config.toml
norm_eps = 1e-05
attn_scale = 0.125
lr_mult_o = 0.715
batch_tokens = 65536
dataset = "wikipedia_en"
Below are experts of layer 11 (counted from 0) of a mixture-of-experts language model. Rows are named gate (a neuron's input weights, with its number), up (a neuron's input weights, with its number), down (a neuron's output weights, with its number) and show model dimensions 256-319. Each number is 500 + 40 x the weight over its row's rms, rounded and kept within 0 to 999. Numbers have three digits each.
Before each expert's rows: a language model's description of what the expert responds to. This comes from a sample of Wikipedia text that the model never trained on.

# expert 2
What it handles: Word pieces closing or continuing common English nouns and verbs, often music or media terms, such as Co-ver, so-und, Le-ad, port.
gate0:519489373535446489436465492487542448495426479535516515507517492468498441503498481537531523493530506423484494534505519482538527488450507512532489557433513490507549479518452421455590574493500477
up0:436447508508452467511478424475499445525470511512493516489482431430562507425530496405495536466539437523498577527531534438504489510529525486502536512503544432473579514466538510532519460545445474
down0:446493464481483535496581495463508515501516523510452547483535472479500415518502535530524516482572490513487554426539450465512571513439504515541548531511519484444487512441461465513548562501434462
gate1:435453479425478519505478522438493525530503510486494483551466500407534476513606496395439434414551477530476426442472490483499430527454507562472514471527543481425503552450539520528518469575423529
up1:530576522461450468441552548530487531523446514551543515496473575474457493511461539507570473547493472460503505524564441466525559470549476519468550536505545504468499552472494507505502499472429534
down1:529445570547521530501493554550444512520522470438488415505524502479527463512491547533526405439460493565514481541502506492448439535504519437407518503460500515572440584497456504536500518540554514
gate2:501514517548464474463462563464462473480519501481508542497392522482541570534471513491527544486518560513514523468499463489581455505510500463538488435559568489499479488469468520474508478515518561
up2:510492511495575458564504512427536493436499507531511481439491475466485445540519401504509531506504519504538493493522462465504454551462593471532486473479403465542459492462526513519554493538496556
down2:450436529514566411498540584490523433415554551514464495509518532498522493497527469531454444507485549443494542533522465451463488484559496518495533519518521536506376481480474521514488512495511499

# expert 59
What it handles: Articles, pronouns and auxiliaries in running prose, such as the, was, his, their, the after a verb.
gate0:466401481451487446481446472461578472507426526514456576534511526518516581487489481449573561497504531554481487543528528518482483559448504448490481527481514492511475508471448408488515559641498462
up0:522452524546506535548451527524464536528506509479512452511497475484477516542549518500436519485454489471500542532516534471491529454536490507504491520513502465505446522609522481482497565479479434
down0:507571571429508486452505497564465519595536527420461447491500541486498479542530464469526470530430453516504474480487516546468467551552492507471494504503493533529512545488542452438483462563510483
gate1:459436515511538445519520527505511431470506476502532513466568517499508506496513416516553522467534394504374507565474544524534476452525451572465535467453511514577484419558486484550514490459593565
up1:476509535527535408478487556549591531456525445522513474529492573462504552494500451501543448506515541573471516488444475446519484437486518509540540461538489493544508482536561479470501490476530513
down1:468488425534562436519527490613416448473534441448529463475617424486552403522469507474526393509522502532493544498450479543464425500492506540403568488484501533457499468546480512459488563517514540
gate2:502472508444543499529513553513544488496551531533535527540473477512550463500427549463483454508498521516476481473424508502507479494429584551466540483571548484492568525444513485504497553480566522
up2:466549488474606490541514480524475539502498457439466542413518496459521569452479514457538526532518410586460465460485464428424573379520485551559544465556498477519483491520458511462584523490404456
down2:507461503458565540524533530515520519422505506458599543482492457501520492477453510469517482546492516544601451437476562454524492495456511458537494485482435532514512472491532547524584532480486505

# expert 34
What it handles: Middle pieces and accented letters inside non-English personal names, especially Slavic, Hungarian and Japanese, such as Denys, Andriy, Zoltán, Masazumi.
gate0:587477464518499460573494485515542506493450474544464530534549509507492510540561533552479482486564563447522542529500454494496532457420468418507558520474536500537467493543486515532552475462584464
up0:531460447534513503539489562506505524409458529560607477450485484410538545416497463501472434507452433457518557417485513500533436559512483500500497540495468446510548461455517443483496532539513502
down0:442516531540542516557517491460465509520456493538535502432462587496530449494531517480504446464481501481516487504461480517431515471478476444523520568537560460536509440434506502438537527446510482
gate1:518551554475515510466512425501464484463519554479535517460469467496562611456444453524529528455464534496512533543475440490463481468462544555488415490567561517467481543484504422464557482475477571
up1:499533429468520500490539518448449466566508487411506540518487538506518504502503489471550555523508508476436521542390520522497486495493555551424527446453441417510529565478480519513484519507483533
down1:502578470520506520510449475548514519520481556532509470478470545526460534519462474593493536461478455499576580513477549428456522515459489497475557530505463527504461440476540479514422515411597561
gate2:485553483492464399507557484482462427483497439531476503478464402487528466575469461470566537505545495494574547485591434485457517514521481525460532519517512505526530564546509451525473571524501502
up2:477407444542513494455469555451498507549454498510493490456477528465529548566487527478446582506546550508490519470512532526458586513471493465562510510478559543531501550503524450478551544555465565
down2:555475469560459468481452474564480546458539543522491507489512477477540653444534464492468483528541505537477505505514537532563542530524478511502479464534502504514528517521538518491538431548470484

# expert 55
What it handles: Abstract-noun suffixes like -ation, -ity, -ment, -ion, -ing, percent signs, and decimal digits in coordinates and measurements.
gate0:390492511480578536495493518518502523499514512429481547528517530550474583509479499451538492524474448478559502519437456492497449492505473530484558552530492510445483496525457528453471515528532488
up0:433449448519422518474506572529459549511532496566504510516506551520492510489477446483454480507502444493511520564468536462426479530465455476477541452459470448433542566548475453518532559479510524
down0:533510491489462456471447483484514430514459491481456485438497536511543426476562520527462471406462446437494483564541524497458520523479529428569500485472556515524489526581512481521506548477541568
gate1:511495508426544502497454467475483531493481516500493437510493490513523516558527478506511567455535513503530455471452531551539457499532470556544510517500475469440483503564458483520525510514483461
up1:460424573531472499424455477472496456468481536522488496480569422504472458523468486505534567459546558490507504471495506481492554491490412459518482460454503551491456498483557519530465514389535441
down1:514599449488516538524462512494446511480541508438543516401432443438530533548481520484465506589491480511466498529517483492490519534426454477444425458453461518405494512467523507517497588460497617
gate2:489499581483541543543508470472538517521500490556564503531440545501532493524447513532517576518462442441523478504478519486491445528471509554512438508483454414524515499501447468508471450502471465
up2:517406520488496534435441525448447490492562404555541465455500432496500491529528562461531503507470484533555496449496427489469529539490482504468495560481579571470553509490479466496502503525578479
down2:416489541527514558543510504480548524468543488479507498453482515472478488510485491517460506517531444571470507512498498442556437532483476500505519495520474567485414459593461515576475449508497480

# expert 25
What it handles: Possessives and determiners like his, their, its, this, new, more, plus the piece "al" as in alone, alternative, mental.
gate0:503454505552542511511471548562452482512589498478519490528546432498496487514521513494459471432519548500494525531459498516509478482496504559507513479400555460549490496505490501533445445414521529
up0:504573515443513527510544512503516496526512501461444492452507549516547571468534469482444479506421483493469462501498522555553551495490558515459409547560554550518545528566559587442499441468536489
down0:529512498525435535501520541440506503453524555520569484497470509580511529501585507568485491483497503412454472511494470436537411503452519453426492538479440434521585490492512511505486466455442524
gate1:480472521508537386483535488520588474520596522511421458487514529545539548508467476525524532496514515517486552484522565506470526457544464498541453538586463529500533521497448497478472445480545503
up1:529436412436570482603443500488590469508439521509513573445562514500441379490467449488511524486558461466445481496488549523476472492475527458596430429498459525539536529518466458509509519451557492
down1:435422449457507376559502553483525518535476497511462499479463546524506438481546512431497572589536493456516448499504481498474483530510477558484478587610535530493503537557515528469569562484522458
gate2:454423537490522527445425516486519553568497481527550464439481527518523500458474507431464407495476440478490527544461513479575494511532547480490575404508526517462467485454522555524517457470435564
up2:463474469535464432428482550480491534498457494454445525486479419512453487441452448458466521504504529492410458531500519448429455507544498445565434541583478496569542493468525481538499503484613451
down2:521534516452450505518555493428573444540538472578529582492509453520454515445515516467511493559483505512477519461507487532413507556432485414522543525495541496548528453488500467525482474419446544

# expert 19
What it handles: Commas between place names (St. Louis, Missouri), closing parentheses, semicolons, slashes, dashes and "and" in lists, tables and citations.
gate0:479466475509508511544551542479556477545450508558517570487507493437499464444484544558529538492416474526464507485502502463502525474471493486500494486474433512502480476487466485568468512547561513
up0:467449563535506498530469431467495478446509505500444473478568474519516439588555528536488571542502489501432562527543477537520463496514492540481567477558465568503498485504511539462524562472570500
down0:539455565545511521512530498499455530412498409559519517515519462460439508484517517500390480546509557443468556524544463500585510505467455527446500494529497465485518477528546450537521471419511500
gate1:558541569443512430578540532482489440479416498449470566467521547452425493540486501484466591509500486488469511413516446550568519517570546473514555539546591486426472501506480554522529516471514397
up1:520462524434524529528558483522519423507507475483470532548546453494420451443514446476504454556530515567516539467443534482525450541530506545453549511549531477490478473500522516507481546479497471
down1:570507504472498500510482543534544553457562538531554531503501464459512484547524538588479552559456461501517446501495501568480463508542504451552528498541512469481571502489486465496477482497473489
gate2:433498478508582441485530491597447477534473506506523533500480495460523493536466526564514512589515523424464516492497483560531537490477503549442511575524533403499505505426481586556559418488466486
up2:470449482516560507486447548572539454499508491519465507447505468514516513485559512474463455467481531542551504496489484493437505497479547542514468533492480573478518480498495469508466571558525528
down2:486503550494540471471488497502511468555504552543530478556538503506450558451544501458558517524478488527535465479523530456500506467430464504567487499529486513538505543532486478505517557504481457

# expert 62
What it handles: Common concrete nouns and their final pieces, such as film, system, video, sk-in, spa-ce, and endings like ment, ation, ity.
gate0:447519491439520441524509519518540513533478521457457528496511470508547483495541507510440503501419478527501442519513558487493533439540532434502476559529507497484542471523461492477556535536442470
up0:542473488499543525472479437490487497500488446431536559459494562483563491449448476502574519460415429473489511471516479441544475483464543472478563507491504557502491606416576527520446508511538496
down0:535449519598435535512486492485445473526476574521423530508545506561487473499485532473545535500421463551528455542500507452522446474448524499529506552501468472542520529496485521561441579476475466
gate1:555484531501507483470484483488442446505459487485512517476457523468514544507497533443509483443432498519540567437510494486465420562470531527568584508544481452479540453528565499508540510511492466
up1:524550524523497549538489466500547470477479496528534447499552521524412564500470549555513468510494543494472494567549539514418507474547524576454501445485494593467526485475466477483503545497509512
down1:458467470499470411552560497448563539502511455439482525478502534518501421453440468547568550568521486512450471469466510516420540468520501521540519510422506492604470507427513569514497511491464446
gate2:485486503542409575498471495547525538500538487444476512513472506550507430513475499530440515509400502496481456531468506447549516425470460444520524439534481494606452478541508604500489593577468494
up2:463571491499536425510485495435466462508473549447551525511468538553452568456433511528499517473459534512524472545480483503416519536523463511521552467482543476509532556509502487434515535485496496
down2:469459499489544497497442514468474501489455494505485595492494532521525554405547518453492497589551454496485512449521531496512469561484527529478580501496533503482478578540524495494580508541539479

# expert 8
What it handles: Capitalized first syllables of personal and place names, mostly South Asian or foreign, in cast lists and election tables, such as Ka, Sa, Mar.
gate0:378498430432498528488553470446545429495486542489532499431407420501456469464483418503513524521528462486445525531506480461544524523511521510499570512445533496485611497495498460506589528494467511
up0:506517488430475454545432471561521496513491491425483518577491458471517441428445442528469575466459545472551546516516563521495570364506468577517529481533529525458605392503546503503495492493525520
down0:481495570596494504546555519573507519517510493545453508500438555450524535477482422457497488515477493523457477543504452524466457479512537451536535461593449433521479510533477509556435379463496508
gate1:470423503576487486458491512455493527474476487541546455496483583457534464535496497504483519520530465488482473555440516525447488428471441478463492461417539481491488513437532479471498534446467420
up1:481495478498433427473451472478539455548518438492493524477504510471491558420550538513419503553472472555477505574527554460480505534513471510518532538552408439516549545500463503517580442497457440
down1:541546477613447475464476513530547477552489510486527490517458494539451501547524493526547481507532550380489512477532523481549477506503492531535482465451551506550481523531438466532471472514550543
gate2:492607389448563534464491445464479542527454453491527531485537474515457474497503539503542506465522512559440467496425492514415508502373483484479501540454425429487506544491486527531512514477427505
up2:524540511472473534468503488499484500550625511520447484485501489449512543509437445532498504476553520443493538511505508490518522492543504510458546502483528503582471477443529522525498464559503494
down2:522432499476471423524467468538504482500497512567562497432444512553468525491492468503436448443535507432474504549518533559511475488468544512483572597529516448516571490481459539467514543446581493

# expert 20
What it handles: Suffixes like ic, ian, al, ist that make nationality or descriptive adjectives, and whole adjectives like American, British, musical, local.
gate0:505490487544479531451556479409520521579506550575475503457532504495448566485514526519554465502477546481485547546547503517584476515476472521594437487471500396537470403513441473568532544471430491
up0:450487501441476499487514528516534545511487527587499450428526537523519481490516521439523537516507497532530508459513520501563466562546506508510467541553471531497490510493529521487560478460526486
down0:496463512559475500455524446494472455556433575593497543528458510552478514505496444446584540508501447512483608533465476565493536476494524489428469480458509530529512475475474534627519529524525502
gate1:505597518521551523506508470481491449424569488420491502534564502538422555520518494560494496523441455438454487483531515451513458509538494477535477532449478471486493556460566512456593524414540440
up1:479494550484450537513489552464474522449527491477446523548521529519542533433510520479511434536441584475521567510481505549445501480474472489579541424468504539476512428466507499470463542505501478
down1:545445535490454575449426497484531463513490544507586432499563554487488517545444527552491466580385488556497586521488482501454486507447565469439486540522451504482484452578485509494468510471551508
gate2:529553541503487469542519567497523502476467449446496499495462488515487566496510449484445409471554482597454427456548551525504531563475502547472547463485512528532478477454505541541455537534496422
up2:482532540548516462490545448489592513531512580496490510483566505521483489518443486521517504545506522503486499415497542500494506430476545504571478448595429512493558497527495527470505468549507491
down2:524474501426461464478493566502521548494431516534501573498467491512495503509576418530488396469498494506524466512462555483461549489533449555513557547498521505499484545591459574509569528494543464